config.toml
init_std_router = 0.0067
grad_clip = 1.0
train_tokens = 751100000
Below are experts of layer 3 (counted from 0) of a mixture-of-experts language model. Rows are named router (the router's row for the expert), up (a neuron's input weights, with its number) and show model dimensions 0-127. Each number is 128 + 32 x the weight over its row's rms, rounded and kept within 0 to 255. Numbers have three digits each.
After each expert's rows: a language model's description of what the expert responds to; "gets" lists some tokens that make up at least twice as much of what it gets as of all text. This comes from a sample of Wikipedia text that the model never trained on. Tokens count by the router's weight.

# expert 33
router:081086109167154128154156081161120122124130170127076111151173166129107075161178160157168077144067124088112143122144146140133123103095134172157097103107111140101115094089145122130178157128224137099167081198139153160132164115156166123140085099101153088090130193105132138121090165082122147072102142158118105105155131101114144113152126178149095134102145174115076102174141218181151170111134
up6:165148104086162100156150157113140099118144200109131092153157150127135138152080130113134077170123122134111079077090120125154123145080088126139065123102160097119112119097148146114185206139150185125116123151129125069048129095094236143134096096119169091138179156112087071155132119119161173103151172188110124089164176114144142116130088088187162093130120101135139110177129107134128137123172
up7:142126036118131137140121049125146119134130174087129129114165128118119069070088136102090133122122179141138163098127149147121094115146117080087207097135111086089121149118067095138122085119074218103129169133140159113148139112095102147125171113130122152121120145072103141107155107077072092152080181159145123081106183072117137102189117111134098164107177142085137176157164100090146105138140
up8:113115062130110089138142132125129110055101101165158131161102116078108144122154177157141079103145153103144092193133133176122144070118112177130085129123063110106118119148114088145231074135081120115118107137122103129042122118152188106166095126101162127086137173171144079147070099131109154126106132166135139169210092145101154121116201122141116136182126179139088110132144161120136120121107
up9:123118097103148153195104145175069073116128188144138160152184124148133151120110141120098127062203151085139101136200131083132085135121080155119125181060101114142133169135143123143141103145105122118090095098127128132100131106112146146093083103104095085159154058086098166136096163136127135108127127133134083173093111090108060082154135120146068084101117068123084168118102103147086178136184
up10:180075122126084118143154125119143131085103144097134143139119146104146136095129133173119123115129098145136128141086157086157119148124084135132159113122176152108122103153099140082122103155151112050099115053130209114140185100170075143179113107113138078113124152091108124146062122159090063146094116170065133120094127118178133132156167103184145074115130215079147054139206132097139139153136
up11:091104153163114140139133175107110157123092090157150100140093127144183154123168131136137073120116142191098087130117061160163126137138157135180174071140189133123135166090152152128154187144114130130160145102129083176078123138080090114101150129117131148136096141062145093152046113105139176055125135106088113102113120169051142107142160140098120158078202112111124055140118192144157148123136
up12:085138119112097134150129127147091105080107137133124149137151095151154113153207133125199122115152145108143120171170164045132117119115093138136104084153091113118115069103221109146194136129179177099145103124151111208170105119133137108181116113132163123134138062103086110146121167124145174098118201148113106101153138105128099107135090186117167139182094095166059149111081168158147103108112
up13:110151150145165149145141130122122093103129106140138156090136142173180102118075075109099100125162122104106123149196125143136113013167166160121111088140112102135090140124097167134129108139173114143205131094151161177109103118090192131217120070110191082157105115119152111173077145099157124144124096114110112139131123148100133117078066171133088092097115159057156082130147170131134158091128
up14:056148135114122104143151142133111136128118118132142180159075132141114140166156144117082090116123118120110115126097083117113127079131124134095134153126105141056056163036169049136136152152132092092200143162108150093082138095144148140190076123044106171120127147098128098120106093075108188174166116108118194158157095166136141121130186180119143125154110137087166145174152154133116164123151
up15:098136144160082134127147036156136132127146139148108090100192113134100187139134133116067140092153194128102111102139103161112029127107151134120137149101077158132162127145114120128126087137118102113142136138101116124157121118067099118117158110146113158050161180172088082121181089091119159096070119151136151099135098139080132088111180118082119142135205156134098106129153191200166117154086
What it handles: Wiki markup and tables. Section markers and table pipes in wiki layout, such as ==Plot==, ==See also==, | Notes |, and "chronology" in infobox headers.
gets: " |", "==", " |  |", "===", "L |", "==See also=="

# expert 0
router:118096075127168106182175131159160097164204165143132089178109135111116137181153188153148103134112132099120134111098174127167102096123108147154076136127137148104084073123173066166145143096138164087171099151179137170107148110151105112152129072054110101140153148078128141068087150112105116091149166142136119071133192100095138097167119137132106192129159145109110118173146152141175187084158
up0:081150100166081153151198117161117148174146174115103068096090145106116146094149084084169084147136105106124126133164136127131088183146071184138150111106126233113171131093080098131130110072141147118156157147139129094126142127107140117147128074115144064171125150141197129134164112099170112086102147141121094081167162080110155113143157134157081162083131173135101124154124185119205146155125
up1:096133146152148061126094146138156073135131122076114090131116115081123134117099161136148096137111114137098139138203135110121124038136107177144123134110112139067187110147075089220157104095136127150112135136142122185089128119084118105081122141090127089117134100147080132103172109109111121107184147133094171105155183154142142148101169099125156136100112092117159107094209165210108180138195
up2:103088119133134137149135121141106111131111118169153096158130185158095103179125118149100085174113094091117109135143132110114181119059180108164146122111112123101130146058117099132122141100113146102180098189113072128130128096172203093099132141130161057147129113057193110188069092124113084150122080113109089149155065191145140115095133149098086089140130173093118157113145167179165136084159
up3:102121126151191124150176165141167163148131125101113070183152130121150149090136106123149094139119106113147066097055120151110149106126098100176112101132135131134123123088114084104196079160113150114128124122188206088123173069165135154188129135019195117127118174147190141104090124138088101099138159119120084146086147173093120137169129127153170155152114119161103125138126094106177155113169
up4:126131136095058124138143160176081112130118173139138107204139102167051153149129198131169090132198144103095117117084136137115047131070043165117206110195115159150152103193120097155129107091160131145144144135091154119112165142149158161145149145116087130102099135133134085093094175118119164110120096147135113097102079142142192131101130086142108158148168154154159155172117134126150135128151
up5:131122105142142128138189125130124117125165152134154214142180088124170098126131136192161101104119113114122161137112216132084073132079118125107092117200123104141138070137164079159152139126126081167052095141128111205120142065091138144217130107158151120125105111173148085121116105112140136085125185145172105101132081074126152113132142115156090162068153164089113127174100133112114122140114
up6:108174131158157131147176123151160124124128124056096184131139129134113146139191084101102152142141163153064151089123164129178105101058083125160057145052094117101115110139107189129090112104174099093116110159100093144188143090125183108167138089086093149132125113099147149157210105115163136121094129086195143134107160125110087118156113158142121142066112137165104116094161140105180150120082
up7:099116080100155078120120140144127126066150170115137137093150091155101113134090133149085140137126147077123151086065189144121109168084143137122199150098192119157163097083181133118192151089148100078136127144175095154136087110082107166133131087120158108148109107119128138127092119124091180073148187169130044068098136118149165103159102167135172153110112157111052143108175101111152151153144
up8:122143136169184087133203100152119142148172123128172136240154118149154175120168141117145122086121188136087113160096202129159160133117132144090129167154087125169101094076151088159100107088115128112169102174153109078101185119113123090176161103089159112112117093146175182151159160105160141161126106099116126148117106139134159118180113144174159158128158127151175142175103177119105106145193
up9:112039075103189096155137107090086158105164124148136074067089117142117135071174176127115128144108198101172100120116147163130116099098112132104128105057106105130103096086129102157107143115139122141121139090173068115104111183139155110143107117119121138130140162060144170122109149146132146122144110163129136163072163093087125100135079155124078160088217102173121144185120182184141110114153
What it handles: Mid-word pieces, parentheses. Middle pieces of English words after prefixes like dis or un, plus opening parentheses after words, e.g. dis-hev-elled, vac-uum, lb (.
gets: " (", "s (", "en", "ens", "un", "d"

# expert 56
router:144110114146141105150162082176103111159156163106127092137171159092105105152150136155150113174073133139084151105130141153164115113114110164159093113109147147062075110091137117179160172084187152117124083168151157165087161081180161086160104098108140106103162150116136120106107154080126144118102129181160095110147187095089142060160147189147126158060199151147110111143144183167143175074108
up0:104083139215146140164128115123124132104163122087116126148125225130111136112160193101110084147090119143123081100164145146115130119148155119131044098142181131121127126104130132129213206119138098109149078134088174140071093109154177091126083088139162101158124120088182160082143095103115110107160090126157146127143172130087160108101103133104095108185120092115188123157120138182140179117151
up1:096142133128130058105133093134095120131130146117096127121189154074126062180171180139137099132097134092103142081149132130092134100095121121157109157124046146080091124098149126165137195106129143129119125120162155120093134115140137154135138109120142093111113134066154184138114119069096162108094129153131122127163139170065163071191150171145124147046113131099112080128210216179148132102112
up2:145130125132165063148140140168104145136207149113111170162107152136059092116125090160185096135103107101120176127142158197130119074069147139198097142105150135116091124104149123156123113125193114114128082143217140123112132046117104136147082116048098124112123125091106142119108170092102187113135142124100159096157135109090157076118165152145099119091179170125083088166113132175159135136143
up3:134129148138197173171130153143124121182176113129148106127171114110117070127158118148173127163133141127123134065145132143092105109119109119146094161163115147117171053151157141178143120100114157080145089175128130153101127103146147063131102095143186139082136132139163142132091121132077137136128148176140170116230174083134180106171063134157124150052177163098080068103149147136157156080127
up4:099157127167163074157158156148139103098146145117092078144193147120133091131115134077153125145103137120123128057140172137112141117126145111102048098029118167138155104127145140116151107093094134114162107125128156102100154134162129063117064107099149123110214153148141167099182126114098131107096157081214115193198183110130129152133124123138113156062127153122082124130186106110132167121132
up5:127077093142113115137197055093152152141143145139085117128149139146112159170162111172120144146156114109082131151156085149164118073100106093146079109066121127082143165139136125141124120144102170150171131145206138161153171120173192201162101116096188143133144151129113127099151098149115160122128094196103110116158168062091213086168104176143133138114163164142140098131115158199125156120110
up6:139135125071152090143162100148100144142186165088110076100128128152154097183134093162150117132064127101081201097114120107141147135106061155110147130136064123087109123121170083138135141100157136115150137184170164211133139120102148099183140115127089144121137119126137192093122194113091115111102146117147159111204159063152119105134060181172154150123157127076126113094131162181152161155146
up7:119178103127171154196117159176097062139126176120109149158090157120107112116129122118158137186102132125155158111134106101177082137127124138103149099107114130093118064117133092141133161122170198109126143113117155154184154103108126113126100139091109086068109189170172113114081191055131114136067182143180146124129093171142152133168123153161156104101127192110087132151156188182141122054126
up8:076126071125141125154178129135155148144110129124117100174203111084159101188131186166164110167162139103127177068121115132149109113093156126134067076118086142079106108113150149166174184109145134123162101180149139124079139118133186113127152112110195165138167143103144129135078131076135165137118178153192143139179151106070157124150131136121153150122140152146150105161162223158186128091120
up9:130145112179111118129161134131067090153131148126105066172137165117122157122108118160128106143097129085118124149111111143142109135125116143129122175089130165154086135128160052128119104095163138121099137158151124154130149080150114116177150099106134104130190136128143211086135150090115158105120166124186159108145226069060140065140123207159140138111144083113121112255130161135167127101134
What it handles: Relative pronouns and subjects. Relative who and which after a noun or comma, plus sentence-starting subject pronouns like She, They, and capitals after line breaks.
gets: ",", " The", " who", " H", ")", ", which"

# expert 49
router:119168099155134132155155128184124081160162155107069105143145170110120121142115156141118106165117112107114165171088192106164091128116105178109122142112113162087134088128149090151115184102186135057132124143188150185117188077133108159184124064109174085145127168079156120062093157088127163078120165151161108101091155088087167114147098162163147163089139135144140102146164164111167172105157
up0:112094155126141087160116119145124121202124135119126105093128150086101103162150175098102105103103154153125084140152177197160112157132132095100100119072204131121076120154113133147111119087132134115185148184106201148125138109176101017149117102117105126135141133100144152147144073153105110122151135186198125166127127139093114155187114127137116200087148103093132075177135121147164202135111
up1:080163127134121108130194112090139093158154125142144111093177162199096111149116157109129124133089157119144136084157156137106075168128190082118125143136111118082163121136174079168148126101115184085153103124151150117131095139136152103194105083025074076104105101133155138099143150088160195100057111142149103138145085133087175096100124173162123103161118087159160103155127151123149175087100
up2:122111118173120112143178126104130135115129130119135116179065158160071093112206144123131116138135107065158122119114177158151141094134106150150086115134150174092145098084110111113113148095146123146141077142163153174074138086123142131148083136150130039117160160102165148055118172115122098098142186131103101198133203096106207083124075091147126160169170135165084070110139093130134150136120
up3:084129144143154081146150100160142136153160104143149111144077179147114118127173150238138165139133164105132124108169155115173107119043130106126131123136110164109128126135205138135129110123193124110148153134134094117050178105185139129117134141081153204138103179105087159110037134153112187109126137105130122161160114138148128113118060167116147133139144175057124110189140164137088141134139
up4:142118095104152094190188097120166148127178126132106107126110166179069122137171138135144133138144163157145134127126142142140087097147098148135123043103119113109099132129109129130158137133175143128126123213141190078122084126165093093166124105094072108095150185154190146106137157141145128108085149115162071067143119112093148118085188139155109129119162138147103033095205127186126133116073
up5:106178119098132143124102122198128142115161195094033127141146161092120141080141156156121146098154196125095133162110148129165118128102117177120124176069128182168092072094178102138093173131131124123154112115149139125100174130168098109146132049080119106125132132120131098118153141098046173121117152116170031142106194115158150129130105102143092181108121118053125149142122158117140115135154
up6:088127081082174164156171124166121067191124106109108066073153187148134094147093145135145132141131175131144194138191100148117156114153083147132138060126132125137168148140122111124118132054137123109156064180128172179120143136133118152131083134101122155109161125154113192088147138116105124105104125107180152142170115145169110142145139139191112185172137224120124097171098114105085161106171
up7:138099079082127125162110114169094147104155127176137158096137170113128066108138156170133107112118128152149115123112153141178119147086121142168152119137113190101043097092172135129105137149185113158114072141158168172141146087145138111174118055093150132098137165084150127055126113174091170026129178134151180074151112086077176120146118137120150137082151140094101116112109140131123132078177
up8:151101155132123130163164128091113115194144175149121109162107177147128100167154107162154130115103162149095169141160169114144100127150079144199101085111110138144132096160156127105111179127122142140219131110143195140091200063135139086135105119148137109137162124125139129120121185128175142090128159091157096127169216142137203136152154204119134161041162142129143097167117133140146089100096
up9:174169131148105160100135092193142130149180151108153147104133141050176118129091144152130177113109138136131168099147124154130110117114080102174112119093135119044046113084150113140113185172131156078181109159157081137159196085104205142123133124107058124118144112121182107129121146099100094085103146130135114102193122158076129150202108140078105145135095110087093127155140156106135143108137
What it handles: Place-name syllables. Middle syllables of place and personal names like Be|ul|ah, B|urg|undy, Tak|am|atsu, frequently in articles with geographic coordinates.
gets: "ul", "l", "z", "ur", "in", "en"

# expert 54
router:072083118167145087123173144151114101121147142061069109173129129122092096180163143145160087145124167101106124099139149162157151032120121166205061102122106137106139104102144124160148145052140119120144124133142117147078152098161170070159123074084155070091139159075153129128114149083108180132136132148112085118153160126120182093137144130138072119114161136148099095150164146161166197098119
up1:110098141223082074120149148125104092111156113109105089095169150156126103184154153152164107152143126091070151140157135163097144082101119184154094153143068101138111126128118124145207137036141117129126134107125129141109071094105134127126096087079139086074128088078222168113145125159118090193105162128149128100112110153155141114113130139151079146104117150148148151121197120161136138064130
up2:073076112188169125172134118133132163131083129120097110133107170179030080140106111130093182101110111149152173150175131149126148086079174119185130076128121159110124141151124087142126138125150144160121143185184135166176136130161124111097200124114077061146106158077151129108092149097091064154112130187116160133140122138111162131120154183093085134107113121071081106187127154160149133134135
up3:062173116077106119152111127151130141189140168200134118119160140139158115164134143147125132105078151109079086125127080073122139075110149139106173129147073141133098113121169066087113136153156133123112070108106138113205159118155151134136104125104157108118144156144178075158062149178105132136155097168190101130137113096142145160131095132159148150144222150168101140183143114140216176125107
up4:116140167165109125109106153115148073152111105046098095179136115078193152157165101133187131116176121113087131140157074153136099078160110154132100132092156127150145079138138136204150113139137123081111130118113136122121123108146138076152061172070179102102202092105111145133182175081103125131092104148138091072136115118055155087152143115123130079122142169067091060115140120118100118146141
up5:190137088178135131131110132138117134132213167123114150106120146189157121135114097179159130180098204115167168112150159172172127123149076156076087126116135112090122150124191123176138159132085134123124093116169109116081127089195146126113139141109108074064100136070114111170165138120104174119126121130134048087110172123142155145121082155127111154154136132109038090169135124191125153112124
up6:084106130131149115108094105117129065130160157103099095129210105114167138191177099107110141106202131103077129000156131175143082099098151119180147151141122105134146104090090121197139152101132135140109124112107139077196119127097112140113136084131091179077163129152133121148156165120155157157092159117169115124160096138086161088136100102120133088109174139143127131126141134184178109109077
up7:091157166137161118121073150185097119138113110104139102090081075138111086164148164134169151109136117086104136172085067101140103122131128132079194109099076174079122185153040107092123122120174115132110124094135139120097193135114114126097210088121179082067129101106177141138149139115084112113134135109109135099112148121124073080159152194125141145103129138131125150162208115113079100100128
up8:128130127088079187144125106109135140120107133150042140118094200127033122089109126148129092131073189108102151152093147102154114179089156130121159123135147105124092151164140137100107145186119127141140105141135125152072141097123151126179132118121190126164126151154112117097094179144111125106149093154155055168171148141143155114171114140105101134149133235139177114217113127095179121081122
up9:187088074193099103127171181154122109099137111127118130203140100112111090140079123133143127144133137136120143077100169102132062172097103145161125161150124146106130125121128112107171116075125122084174077133132132127076141122130158138223111126150134105108139134123124123172060152050139197114150187137136138131131117107097154057110167148157164117167078147167159171092167183141185145093133
up10:143164124142127143125096105138210057127132161093145094135159136126164154151081103111143129069095095156165103111149077110130123133166133082108028112101105139153155155161088158106099153117134128157091105122146167118090165133188156133131072107064125083099124182086131107111100164133156192103128106139085111092169145115173192133135132147118121111060137110064121055116169122099102179135137
What it handles: Line breaks and media text. Line breaks, table separators and words from film, album and review text, e.g. wrote, film, album, track durations like 1:25.
gets: "\n", ".", ":", " film", " wrote", " set"

# expert 36
router:162094123177148084112123110161111105184148163100109081166121131110103145143134156141111070142139173155066140113206138128168121130050095121196123161100149138125122130108163122187151135056184157088159140154189092135116161090136173103129090122128122084116155166117190177110123150099105090093101128139128079073148141138094153095115098178130072159084185129111107117131159172171135158086116
up5:127069065153144115141149112164131107138137113086119107201090132130149128103187096109145087096102129085103143110128236147107135096074124162156071049117135119116128121128149132114183181144122128151169123112165107131072119108111125061143125096101108159107192133109111159168113134125168138070196129158086065106129151150166127143114178166186113098134136082114089128133098098131138129190103
up6:136086126128107086169091131106125135148122135129097154127120129169197158171197125152128105104149152127153183130165180115167133147018043110144167134058136173142099127135116136125167158122174183076141157163124161088142136120130129120165085079080123071122114138148182123170150121140093124132097192154106100076131112105136135103154084168178118118145113198149174087126150102127145117165113
up7:168096080161145028176118129134137137205105146116100129129115132111138155121143148149108090125113145135160102096134124127140122099138127133208120108104122176145116092076143127153084167114131169141141135128192144155113107092149105117135138088038142123113113181128139159130096157148166115130143162187108107136099202112095193106118098113214070173053153135134140076155119158137157075106164
up8:111140113162146084150153134147105127082175132113080164144145120101088062083103158142127139106090167106109140134097104125124106079058102091131141088174098149120091125077132161144143187110129221137144141146147094138111124164150062102166120062113116111108160162117141199098099162110122103095110164213138123072162163102134099137140073150170074103058131133158100163153143164125156114166138
up9:090102086162153094109146102146166198096143086138102084116178155151092142139113094141126102147146196119139134130157134154088116144093178175179110083100077100148177116161132070149087100131135122073164158128154150136065152124112162114140128121089098080139146155122179191100119146059147157097125068175142131130157103106095158117133079159088094143067150120155115114123148128103190135137218
up10:132108144108121150133113042139111078165160139117155095116113128111092157124113157166148110162119115089135183091182103137134079070124126119155145144122129154104123147146128125147145125100171137074143131189142125207148151076176131168140133107109154032107171138103198154086063167162068176112152127129181126086126113147114178104163117128161122147111130215087160125147147133159130192113167
up11:152124149205154112156142122156132124080180174112100102103164145157133145134100126109110122144082104151076136078150097124136163130116175109181132086122122136105122136145153130099181153129123145059176143100162182135106112127116124079189126124138089149120111136098208146157136119037134142121123085110120136061106122173151154121153111187220078143100101141087073100172136150083134103060102
up12:171209116209147140160103124138107096105184129110106129158150175073144119138115144086128064117155168085099170067156153137127098071093100130116090143080048134100168094158137072138130148103164155125110078112141145159117130054108140101149164138108167042120127160160123177106138103134117161154125134145178071123127120129106126140106111167134136113118078148100074125115091124149177165078131
up13:139132176108135090157112112136053122207151113128104173172106159153123097120173169146148107144135107110118157101131167167110098131115096128101043106104062130156138045134097141124140144098186139067178123162143159113058101103132163103170071113145160103128175117124184142125094145137144138126123137113130153118151110148125118103145083170204067141136093193073127107118096146190126098100137
up14:137169091185114090173154115121204076052127137079135106136077127148111117201122115140152097154138148125146090140122148128128168082140128121132089134109134116151087091125099119220180113083154162091133153127147119170102086064185147113105089108118147094146141134064183133123100148071140157164120167131161117100151146161160128138129108106117092100144120119091139131194195190177172153108149
What it handles: Word endings, table numbers. Final pieces of English words such as -ted, -ades, -ue, plus decimals, dashes and party names in election or stats tables.
gets: "–", "ing", ".", "ent", "ed", "ate"

# expert 41
router:105109094117189110163164084164092089145159184089106095138172165109107116160157140157156094145073149133091140115159145169167125100120098167141101107109130150051084100085127085165139149100170149122150072164161148150077167073155122105148078081085133108093146136094156120083064136087109163110111126157143095104141168115080145081133154193153135151086156159105087090124135185159138178101117
up1:158109084120146053110151089138059091106168123116103159167117119119074075179123179170123179115140180146142141083152097137111137128104060133123111126141139141083108147090125085148133119137180138116174117158111174121131110057064109131096123074130149122116143173114164099121077148071144172022141132142151083077178093149093139084125125115160129137119105121142113138138140169164202138113133
up2:171081154099106083133175066188128098129103164135066125132153141109100140154144146124151167124111172109080182035131097090105094207044122129103134138125115118142156080109165188124183133112124194129114115160160113160144170103182181110140167083117198147118143148173130109128136126096159135112105141130146127077153161077115163102140067121158158159140153114114115091095112162125149130135115
up3:133126115145162100099126087117051073147190132107095083156094174134102134139138180145089101137130183141049170106141167163158130109104111104173105134133068136101140095129162096132151149124183146121113120117158126164140126066094143115149163106163189118106137101159164209107083192111066121134082103144142092061132124160138151136152084141155089123135153106074075117122125152143113184069143
up4:137094062120087062183154123103105187150164147104147121131144203086134080117079142170108153163125180101101152141109117170193136100115133142122153122094092218111187061145143163098123124135158123116087122205191122120125106140135130151146132123142139121067095158104124121123093152122113120103138118155166088148100123163091141157152094131168107127102085083044166103128153111103166078122111
up5:110120059127170117156131149187123154140137176126090067134122096100119136155136190162178143170151133106140101122138140137117141104135151207172078106126116142106149082145136138118127167132157178115209096151204165179042112079125213152170116117097138099093168142130126137144083130107144159159108119137145095062102165068154168107150136097172146105124122120095068135116104123143163145112112
up6:092108110116185076117141076113091076141119169147107149113097136069136140212135135135188132172105128124117156100134116184118131123071128146145129137083124151058082106103100124106115136132205141119122126122154118172100159110155108149140157108118145155082167159093138105119081138116125149108087124147148103075163155123156163086132124156131155245121109189076116102131170187150128203146091
up7:174131105113187102161135116152101109157167058101138117144121157138128104171135134124097135158153139136079123102187138203100141139089148177134138162127119139101113102121159102167175119134231208124138174087136147192178142091086139132125147115102115136061158148149115180131080102054105096058108133104118105082118149147126159132117132139152138077127069152114096112132119178143137184097168
up8:106099115110168115130137090161096119106221153090068106124113174088113086136132157135103134147080152120149207074132164136163129130158128163097139112097077119178075072135133056175152145155177113079141121106160192142109155073127168166162060104102108111078088149140140152070117150113089088193087148121127130097124156077101095132114142143123104172107134167110091103145104137118138138112156
up9:103141177122143067145186093132072130139153157135116094181183137156121125123174144142162106130078107121084096115158137105200101148103107120141092122088118136154163097087155065170159156084122179139164055195196135138081130112126135151136125153110155083104107123126140119113180163138103167096140133151141111115132199057061172120160116118162103138118125173121125038130112144143155165110141
up10:128093141137135141157126107152084083163131146146120171162122142123108136119191174126126071150151130147079131123114170107191099179012112110178120094090128141084076121065139103111138103137140117158127119163164142123080126070102109090186133091066138134129125178112148143076165127091083167094106080120128127149099054148133153123148062140161144142088099138114149129160181160096124129137194
What it handles: Quantifiers and table numbers. Quantity and order words such as many, most, last, only, first, plus digits of years and figures inside tables.
gets: "2", "24", " one", "28", ": ", " only"

# expert 52
router:111117107106147087140163135180081108144138108087114113136175129127107137148112123175144070143084171119047161085159135134153074087070133152172166111115091134120138132108164077176148171108155149142145104180159170169128205105154134091191144120083114103101132139117148121127142136055125155097088154178193095098117117159081113070141097153164144173138153177100156114143133179157167155085161
up1:097132148127137108182177115100097108095124145103121108162166134135073137122133139178167088176098159065167150102131218125111126105132143129156130083129162163140108035100152056162135136145135081125129135151200110131123115111123131168180148088070196106146178165081140149117103108116144139110180146139140121036186131085125141130127144127121117163100165136134167095144101108087087097104178
up2:098119121153094076149216148153125133101120121114167115123089152142051122068192158158085113101122109051139127102056138166107176085143126123146068074117178159102153132146167156147116105155141148072150116099109159161116188056095106107170112092132126095084116143134099131137118104113097187093141150107093099149117113112052148172095083143156092136163117132093108116135113117154171107135160
up3:047133107132125100175161141122094150102151143127123129169158178142078117174149194143106113157120134080180104102103121227138149096120105145144126080104089192089141153082160126146133167127131169104099071098144152132097208063104066166122097125061116151066107123058143184105127116111135159076108121156160132117158133134084167142109145160132132113139104123139139098164127121132150146180137
up4:064088136137150146118108122145193139151120097138135062109207135054133153166117093154195113080155160133081125154119113134152111111165166159143082076135104083099089104110113110183164179175117098119183116126112223152097144156211134071126123063095086101135124117128117112127152152100089157117101116120126111131159132132086125115127128110108084162161146193141153124084128141138131167099165
up5:083117101164096148131112131199133125093130189072054128131117135091108155181116108117121061134138159130085157155186085120136094171136110116153144129138141126136113080129175086202148129078180235076071132153139119181107117141148152121111114160146128123125112125143146100095111105121175162176099151143118102053097119110138113127113169139083166143112151135171124132145140192148178189109122
up6:095103134087189133167160105151109140141145153121114124095140109149131152171104104150123124150163126090104088162133119107204089137123142088127135062129052137117140167093145123180099126128139090138127116124117148116148189066172137081105117112121126090009113104101177136123142091110123189099150143152119146147077152159176131055133025140120142169136114162095127192119120166151133121088144
up7:129090111153158072082145113123184144137082106052110118133176147172077098148080158164141147122175107141085095123181136141092113137122107154167108157130054136111110163077140110187167143163102110114121101080144143139147151111101117138147188099073183143160079124110105127161131086122143220051105099155180155080145116128084148141127142111160149153161128109119162094123159155150101159084174
up8:136149082117188100127149127136128148091124096127123063155122138079105124167075140133182103116104145145122146138109087132174132091073132130090167144089088163150149059143104123129117175146112165127119076096095150186140166127124173105201124144132098166073160102144187118158135179064145157152072148112137149126163176143133123123179106129194050107167074171078122115122179144128138119072139
up9:073113056150179108153141076092157124154179146102071088153091119067116119172117128126188114175127129084122125098181115145086122126111053123115125105143116135052077108056115090131185111155127119165120145156138152083122119073125141135109133110120121150136128163144213145113062118107134148152082131134163126141181186157126118106151173117117120128111202130117089163165118158156096128116185
up10:112155120100160121151104141148084141181139148139128085149130167133120136087128130171190099144086125103136144135122108089099083052104111163141149086102133141100103115155142126172138148108209147078151115123138166241145097134099130142162132065139120145158177160175104124055130178129149153204084143102135183132122136116141172117190172151087152106133158167102150135112178197129124168132127
What it handles: Football squads and results. Tokens in football and election tables, such as position codes FW, DF, MF, season years 2000, club names, and Conservative.
gets: ".", "0", "000", "ia", "l", "ena"

# expert 10
router:134138141124170089145130073172154120158162159091071113152138134064074071130106138140162108136092175103081175120185138161137073132068110119169081121111145179130097149112103147142136171105173155082145082151169185134129156076171100113164130099109119142100158149147135147092134161086120151124056157171115121068175122126137118076158146171155138124106140147117129098098206201145160129125171
up3:095093135108176110171104127178108099159134111123128119254123139126097120114121125078146082150131123109123146114121102178107093122145119143191093148111117153156147148093128172198155078095182179061183141154219153135119148068153120156150127128070143088095168156120133133062149118124127137082127086106163090136112175150077094110138106118088116117113136110123133093147135120184114100112174
up4:095110160181118087118137102142181062158129194083191108141165144096075084153115160170155138143115146084116107140184098158148173065163082148086107115106168169095115155078093127159175084128102162098099106112136171154100139133116111075130116115117099141119086195088122115143062083080101144116159154155101135125118187114099117109179155134165115143147065101137129140155175182149150146113134
up5:106122109157109112121169149150149147100140164143141087142141187099098114157138160177114120151130113167118140071121132151140081118064106116106095106054154117146092070101126121135206082134148168136182159120169134126133098105134100120135163115082154155153130122121112138104069137018139158063131135139086063167094152156149159144199164230148130129108141132108115075109143089119127109149169
up6:047116147139095034109115087122083132149180161109101112126132111056095134191146109134153094123160152066131142037129178124104109157113143157173111129121113129169107118096134149114079157145144145121156082140176141082083153082155132112147098077051151170092085146076122127123150130117126141114090152100156079095160151103126123153142131135129148152093142114057136061144184155131138152133158
up7:115163129118116127146138121119126108093183160096167114147112133101112126116144104096118098119101169152131138105137105176180089120109128145246065167010147216197134140099172070172113137094158153100134126122125163129103148120186101113144109110136133078130120137109181139109148136132126082064085118097123128104149190116162126124128060125135111137095111141088136104178165169143139120166125
up8:110154144134190138128139084121116129155148167120104136154130107147104106152139099155117121105080171111097109133089123189114076131052092124105120114072087145078150101098147113140127125129128103112135079151138179133108156121153138132142105136107192135086116113071110081116085116120103172117145127135203074176113128116167141089184133238190080138108130136035163115129108124130151173058155
up9:104132145164131104118152103132123124179112195128125081119180154112071116122121164199142131138117188118113213096170166122106097113079086178167152094104181125129155101144149141138104164076111107123149171114172161092081159121129192101166172128128177141110126118086159143131119179122124123088088157214107151164142135065060152083123094095108109099103124114132111110130190131183115144130155
up10:151135101128123078155097109120089149172143120132100115241154124103087120119148164167151139137139163062118059120144127156129171124165090155100135122134152191099147127156160119125130133122170114090171123129193169122143139106084129088174101081116180081142166171076154149115113138138127136077137087086182066118158153134144141115127145132163096163179147189054089079115164126180147125098122
up11:128159157141107100187103161107131099136173124086112132189127111079168094170187105115141130137117157125108119119164162132111133165111116120134107146071116187119113065049129107125144117132157090097163100150144202114103136111127088151190098110101171131056136163155154072068122101031152148115073196130123085126097154106135139101141098134136173151096126150101146168120185155168161142133102
up12:106113141125110147142135064134131087121086133081133094171169122118065120166161159175165135120093154123103182135129134157155158118121141101148102135126064141130106124199174169186158132158125151114098180186132101093109145151129166035162143128137176119135101148096146176141099076073118176103150162117119095126118161109144116022165141207107173132086104174125098146101147134148096123110130
What it handles: Hungarian/Slavic names, table pipes. Accented name pieces like á, ó, gy in Hungarian or Slavic names, plus pipe cells in demographic tables and common first names.
gets: " | ", "á", "ist", "ant", "z", "ab"